config.toml
d_shared_expert = 128
routed_scale = 1.0
lr_router = 0.000921
norm = "rmsnorm"
train_tokens = 409200000
Below are experts of layer 3 (counted from 0) of a mixture-of-experts language model. Rows are named router (the router's row for the expert), down (a neuron's output weights, with its number) and show model dimensions 0-127. Each number is 128 + 24 x the weight over its row's rms, rounded and kept within 0 to 255.
After each expert's rows: "comes before" lists some tokens at least twice as common just after its tokens as in all text. This comes from a sample of Wikipedia text that the model never trained on. Tokens count by the router's weight.

# expert 143
router [149  92 106 123 142 123 118 120 122 160 115 137 109 131 122 128 105 191 164 104 138 104 106  85 124 145 162 120 137 153 127 155 116 142 139 105 118 135 149 157 141 129 158 127 139 122 148 126 138 108 141  96 136 113 106  98  82 144 137 140  95  88 112 144  70 141 160 111  59 183 122 118 147 160 110 156 117 110 158 165 102 138  97 143 129 137 140 133  81  84 126  78 165  91 101 143 147 131 150  95 154 139 149 132 134 119  81 143 127 113 105 104 122  83 110 122 134 140 142 122 109 133 173 139 125 159 124 144]
down0 [128 163 123  96 114 104 128 107 112 114 130 107 157 140 147 146 142 140 152 101 106 163 119 138 113 108 104 122 105 135 129 105 142 131  90 167 156 133 149 141 152 133 146 108 148 125 101 138 114  66 164 132 134 167 164 155 167 133 137  93 103 128 149 117 107 155 112 103 129 148 103  75 129 121 139 147 120 162 110 112 159 111 132 125 115 142 123 157 106 111 139 142 151 138 134 125 115  97 122 137 100  69 118 169 163 115 115 123 106  67 112  70 129 103 104 118 148  91 119  76 174 142 125 128  98 187 130 115]
comes before: "\n", "-", " =", " It", " is", " The"

# expert 120
router [157 124 170 144 137 135 134 137 116 100 132 186 129 119 139 124 132 127 107 146 152 139 148 122 125  99 159 130 114 120 168 114 156 112 145  85  88 147 147 138 124 150 135 153 112 154 154 125 150 165 121 108 109 173 128 118 162 181  96 168  95 125 136 110  41 165 124 131 133 128 163 144 128 134 120  88 124  95 122 176  99 120 157 142 117 146 131 140 129 117 128 152 114 129 131  66 137 118 149 146 150 121 122 180 159  87 125 152 128 170 139 123 124 110  95 123 160 141 156 104 133 119 104  89 135 110 131 145]
down0 [116  98 141 123 121 101 144 154 154 171 107 131 160 130 128 126 120 137 128 147 134 123 117 170 116 140 140 148 131 130 115 117 120 161 138 125 131 127 163 129 155 123 125 123 119 150  93 101 165 118 117 154 162 157 129 117 162 192 113 165 182 119  92 133  89 107 120 142 136 126 149 129  59 126 130  86 118 101 113 145 115 118 172 149 160 149 165 114 111 117  97  86 121 117 166 122  49 144 130 107 134  99 148 137 136 153 156  92 178 135 103 107 160 118 123 159 120 120 131 123 156 148 102 136 142 154 153 143]
comes before: " |", ".7", ".5", ".9", ".4", ".1"

# expert 93
router [125 111 108 145 132 134 147 138 137 138  96 125 131 101 143 130 130 146 139 123  87 113 150 116 149 117 112  85 105 125 103 110 100 146 113 122 131 131 135 154 152 145 108 149 134 125 133 175 141  69 105 119 167 176 141 156 142 173 123 127 120  96  85 154  75 170  80 114 182 125 166 119 146 165 132 114 140  89 116 132 149 134 165 108  95 134 135 160 126 100 122 109 106 127  68  86 134 120 110 121  60 137 153 118 111 106 103 135 129 115 130 155 104 123 156 129 135 146 139 136  94 139  81 137 126 161 132 146]
down0 [132 102 145 133 128 114 120 108 145 111 128 104 126 167 146 155 108  95  97 142 129 105 145 113 128 144 138 121 138 121 157 144 102 129 153 153 155 121 135 128 136 111 143  96 160  95 177 138 119 145 111 130 108 135 102  93 107 147  90 107 135  98 130 110 141 143 127 115 131  90 143 145 130 180  98 119 152 125 145 118 114 133 110 104 162 116 128 156 132 196 127 145 147 201 133 172 125 123  56 171 116 147 126 132 106 105 104 176 155 133 143  86  97 122 132 114  83 101 119 140 135  88 129 169 150 172 121 120]
comes before: " of", " and", " in", " were", " are", " to"

# expert 96
router [137 124 110 174 134 156 147 114 126 107 110 139 142 164 168 155 111 154 104 140 140 160 155 114 128 127 110 147 142 145 149 154 106 111 115 124 119 105 163 185 135 130 126 105 160 178 174 133 124 146 107 119  83 165 138 118 155 100 150 139 119 158 124  94 107 217 143 118 128 132 137 161 142 116 149  98 151 140  89 114  95 144 156 172 141 117 129 106 117 145 123 149 103 152  82 117 104 113 148 141 123 109 142 143 106  95 141 119 124 127 118 130 140  80  96 130 114 149 131  89 136 155 119 110 116 129 103 185]
down0 [141 135 156 112 153 153 127 156  99 121 118 126  89 149 151 133 115 142 103 111 140 158 130 154 163 142  95 159 125  97 179  74 121 107 116 121 113 159 147  86 115 141 145 149 104 126 115 108 165  98 126 109  76 121 104  86  95 141 121 173  96 113 156 103 135 163 132 133 129 110 126 127 149 103 107 138 138 100 139 134 140 102 111 172 120 108 134 157 131 165 134 162  86 105 103 132 146 169 136  82 152 150 160 111 133  99  66 133 125 177 122 113 123 110 101 110 161 112 121 138 155 133 127 154 154 121 110 152]
comes before: "-", "|", "\n", "The", "==", "==="

# expert 136
router [122 158 112 111 134 137 119 130 142 117 155 171 150 173 134 144 130 160  81 134 159 130 176 157 102 152 125  99 167 128 134 149 119 100 161 106 131 182 138  88 135 142 116 127 143 162 155 124 126 177 107 148 117 112 123 157 143 151 118 190 117 128 105 152  92 182 123 109 154 114 132 141 154 149 163 137 101 100 115 109 138 143 147 106 134 140  98 147 124 102 122 143 140 104 104  57 141 142 145 105 121 142 124 161 140 102 139  57 157 134 133 140 152 115 111 151 162 135 131 139 154 120 144  98 123 133 143 146]
down0 [142 135 123  77 141 101 153 129 135 102 158 126 170 143 132  96 163  75 119  81 112 125 135 128 130 137 141 155 105 153 132  72 123 102 129 132 131 154 117 133 114 131 110  99 146 104 121 117 113 118 102 154 135 159 119 144 169 137 147 153 104 117 122 108 117 132  91  89 158 159  54 139  81 122 107 119 142 135 121 117 131  95 117 120 114 149 145 150 150 162 132 191 145 105 127 182 155 116 115 148 120  98 109 102 121 146 116 136 102 150 150 113 166 151 113 115 112 127 126 158 146  84 160 108 112 104 167 155]
comes before: " |", "4", "1", ".5", "°N", "6"

# expert 91
router [149 132 110 133 123 131 186 171 157 123  85 145  89 119 161 131 110 154 130 137 141 125  72 137 122 104 178 114 143 127 173 143 134 151  96 125 141 146 139 135 113 137 143 140 126 166 115 137 166 139  97 125 115 173 140 119 151 112  90 139  96 111 108 108 119 156 107 136 141 129 136 175 103 141 114 112 131 124 121 138 116  91 111 126 136  96 119  85 101 149 144 160  77 117 104 106 130  86 127 148 110 133 140 144 132 152 157  65 147 155 104 112  99 132 130 111 171 102 145 137 134 123  77 135 153 132  85 171]
down0 [115 118 165 136 126 100 115  86  91 146 113 122 136 133 109 104  93 161 146 109 177 165 144 107 119 132 146 157 140 111 163 150 107 124 151 127 125  69 141  96 137 167 122 127 152 146 133 115 105 122 121 122 144 135  95 166 116 135 150 130 134 123  83  71 124 112 188 152  73 132 124  97 118 142 157 116 106 155 154  94 103 149 147 118 154 126 104 152 104 174 124 140 123 148  89 130  91 121 126 108 119 121 152 114  94 120 147 179  96 132 108 134 154  98 106 143 134 108 141  76  88 137 121 147 114 143 122 109]
comes before: "\n", " ", " 0", " 1", " —", " 2"

# expert 134
router [ 93 158 110 145 154 107 123 123 119 166  90  93 155  89 142 153 115 144 108 120 130 177 161 128 151 162 127 110 145 144 144 116 117 135 137 103 148 123 139 112 134 166  77 126 167 152 195 162 156 134 138 135 111 126 123 145 110 151 156 134 108 118 146 149  91 168 150 127 155 126 167 123 133 146 123 106 133  87 120 150 103 133 122 113 149 128 135 154  97 138 138 151 133 100 109 114 131 142 114 156 138 118 130 129 131  72 159 140 121 185  78 107 111  85  90 121 169 175 132 130 162  98 136 100 149 120 114 126]
down0 [ 96 106 111  99 116 101 148 162 120 127 105 107 118 129 102 103 100 159 138 118 126 171  94 145 150 167 144 159 113 152 131 157 143  95 149 118 154 159 107 141 142 147 135 155  97 131 126  87 112 165 137 111 151 145 116 109 138 134 114 126 135  91  90 116 137  90 126 121 168 127 155 131 130 136 141 165 141 104 144 152 147 135 117 121 137 128  84 163 120  79 130 134  56  92 100  99 144 122  98  87 138 161 130 117  88 143 109  84 139 126  91 149 154 154  98 161 149 161 103 123 175 153 105 125 113 116 125 147]
comes before: "-", "|", "\n", "=", "|---|---|---|---|", "|---|---|---|---|---|---|"

# expert 139
router [134 162 117 141 141  90 134  91 125 136 119 115 148 126 144  95  84 148  91 114 143 140 102 132 138 128 147 116 133 131 150 104 116 159 172  99 129 177 132 122 109 140 132 177 100 138 148 157 138 157 123 129 133 160 117 124 114 114 115 107  91 144  90 135  85 174 101  84 130 103 128 135  97 122 100 116 128  93  83 154 116 102 154 110 148 124 141 134 106 104 167 118  72 115 119 171 193 124 121  86 115 119 168 113 101 152 116 124 118 148 109 148 133 126 160 110 133 122 146 106 159  92  92 150 138 142  90 150]
down0 [115 109 125 147 126 121 100 185 185 117 119 120 142 143 163 150 149 164 131 130 131 119 126 114 100 139 134 110 157 120 145 118 105 118 147 114 136 113 101 154 173 137 125 150 138 117 123 134  94 138 130 129 124 133 114  97  93 108 119  99  96 135  94 138  98 111 164 131  67 143 128 153  94  87 159 115 127 186 143 135 155 107 164 117 130 138 127 127 105 109  96  86 136 144 135 164 194 149 129 108 173 167 168 132 115 154 144 140 119 101 125 158 119  75 144 165 137 136  93 125 159 103 124 121 108 119  93 139]
comes before: "\n", " ", " 0", " 1", " 2", " 3"

# expert 21
router [102 144 159 143 131 153 140 152 130 115 115 141 130 111 136 100 104 152 145 134 137 149 155  89 156  93 127 123 150 109 141 166 145 159 124 118  98 109 152 140 142 125 130 156 100 180 139 141 116 124 114 132 138 154 159 138 102 171 126 144  85 120 126 124 105 127 141 108 144 108 165 122 124 124 115  83 106  99  90 123 141 127 159 152 152 151 128 178 129 120 192 136 127 116 138 177 130 145 156 121 134 113 115  90 137 106 172 124 127 176 131  78 114  74 137 142 149 127 135 109 137 104 103  61 124 117 119 189]
down0 [129 134 135 146 150 122 101 145 126 132 130 120 118 107 106 145 157 150 128  99 111  91 132 165  75 134 128 118 133 115 124  93 128  91 120  98 122  93 160 145 103 174 118 105 132 114 139 117 164 138  97 117 139 111 150 140  82 165 125 162  94 108 169 129 117 152 110 148 103 105  90 144 141 129 142 114 108 132 171  97 164 102  95 111 118 140 113  79 175  98 147 109 119 115 112  80 112 157  92  95 102 149 138 152 116  89 133 118 159 116 145  92 107 129 147 103 145 122 138 134 128 149 119 174 119 148  85 186]
comes before: " |", "–19", " –", ").", "–201", "),"

# expert 79
router [163 118 151 167 120 139 124 146 107 119 100 128 165 111 136 133 112 140 132 138 144 159 154 121 110 128 140 110 139 131 155 105 137 141 139 101 132 136 135  86 116 136  82 148 150 120 138 143 158 134 125 126 152 165 124 126  94 144 147 167  64 119 126 143  69 191 120 134 168 112 167 139 120 166 110 116 116  79 109 148 118 134 144 121 140 140 151 195 125  91 154 128 130 147 139  68 134 132 117 139 128 127 133 106 143  94 143 142 130 170 104 143  89  84 110 157 171 167 156 133 137 112 125  82 121 129 126 131]
down0 [125 140 145 104 116 147 111 113 138 124 100 176 114 156 137 110 148  82 135 143  92 111  86 130 111 121 152 138 109 178 136 123 136 114 134 137 148 116 129 163  99 151 145 132 127  96 187 130 106 157 127 138 160 142 161 100  90  87 120 141 125 153 181 144 118 114 114 124 147 133 111 147 139 114 140 120 146 117 120 147 129 148 141 138 127  40 140 112 129 106 104  95 103 139 105 108 107 135 123 108 135 142 181 143 132 188 128 137 117 110 135 153  90 115 124 112 154 133 156  76 142 151 164  77  97 115 147 149]
comes before: "|", "-", "\n", " -", "|---|---|---|---|", "|---|---|---|"

# expert 56
router [ 94 152 142 151 142 161 139 148 141 118 118 115 124 144 135 105 106 155 124 125 147 146 147  87 158  87 120  92 160 120 114 192 120 110 135  90 129 145 159 126 123 127 107 171 125 176 154 111 121 123 135 137 101 141 138 142 113 167 136 144  76 126 114 109  94 187 138  76 166 111 163 130 121 146 120 136 136 102 118 101 129 132 157 131 164 154 104 183 132 111 193 122 127 121 139  92 132 135 138 123 113 146 128 128 115 114 180 137 130 151 120 106 146 125 138 168 166 123 170 114 141  92 129 106 134 109 156 159]
down0 [147 121 157  65 111  83 121 105 145 159 129 120  96 124 137 147 135 113 108 132 166 148 170 126 148 125 105 110 111 152 130 128 132 102  84 106 166 143 133 102 139 153 143 129 143 157 158 156 163 146 166 144 154 148 126 122 104 155  95 117 150 140 147 126 135 115 142 160 131 155 167 143 138 186 140 112 123 139 102 134 141 127 180 124 211 141 115 131 128 171 136 122  76 118 105 126 164 119 104 129 153 118 129 130 160  88  93 106 132 120 165 158 130 109 129 119 121  92 140 109 130 131 158 141 121  80 140 118]
comes before: " |", "–19", ").", "),", "–201", "–18"

# expert 88
router [166 136  91 126 135 119 147 144 144 114  66 132 120 139 169 107  96 136 136 137 138 138 106 141  99 117 160 119 137 147 161 134 140 102 133 132 136 160 140 125 113 144 139 131 121 167 117 147 135 151 101 128 113 190 121 104 132 130 106 136  79 103 113  96 108 179  96 150 130  97 137 164 129 133 146 121 113 115 110 109 124 107 134 111 138 111 146  96 118 150 154 117  89 146  86  94 183 113 120 122 130 124 156 134 136 118 153  86 142 141 105 116  88 115 122 123 190  92 131 134 129 100  95 134 135 147  86 207]
down0 [133 116 122 123  99 129 155 167  98 132 122 127 100 125 167 156 111 126 146 122 142 116 125 126 143 188 106 118 145 120 146 159 110 112 126 100 135 104  81 152 157 113 101 112 146 122  91 127 100 129 129 115 111 141 115 117 145 159 103  92  78 162  89 111 157 105 165 147 112  96 115 100  80 104 162 172 122 100 147 145 119 138 127  91 110  97 122 100 110 151 125 147 125 144 124 180 126 137 164 149 143 144  93 115 102 130 156 115 146  99 108 117  98 179 134 118 116 156 129 126 105 126  84 136 135 190 125  88]
comes before: "\n", " ", " 0", " 1", " 2", " —"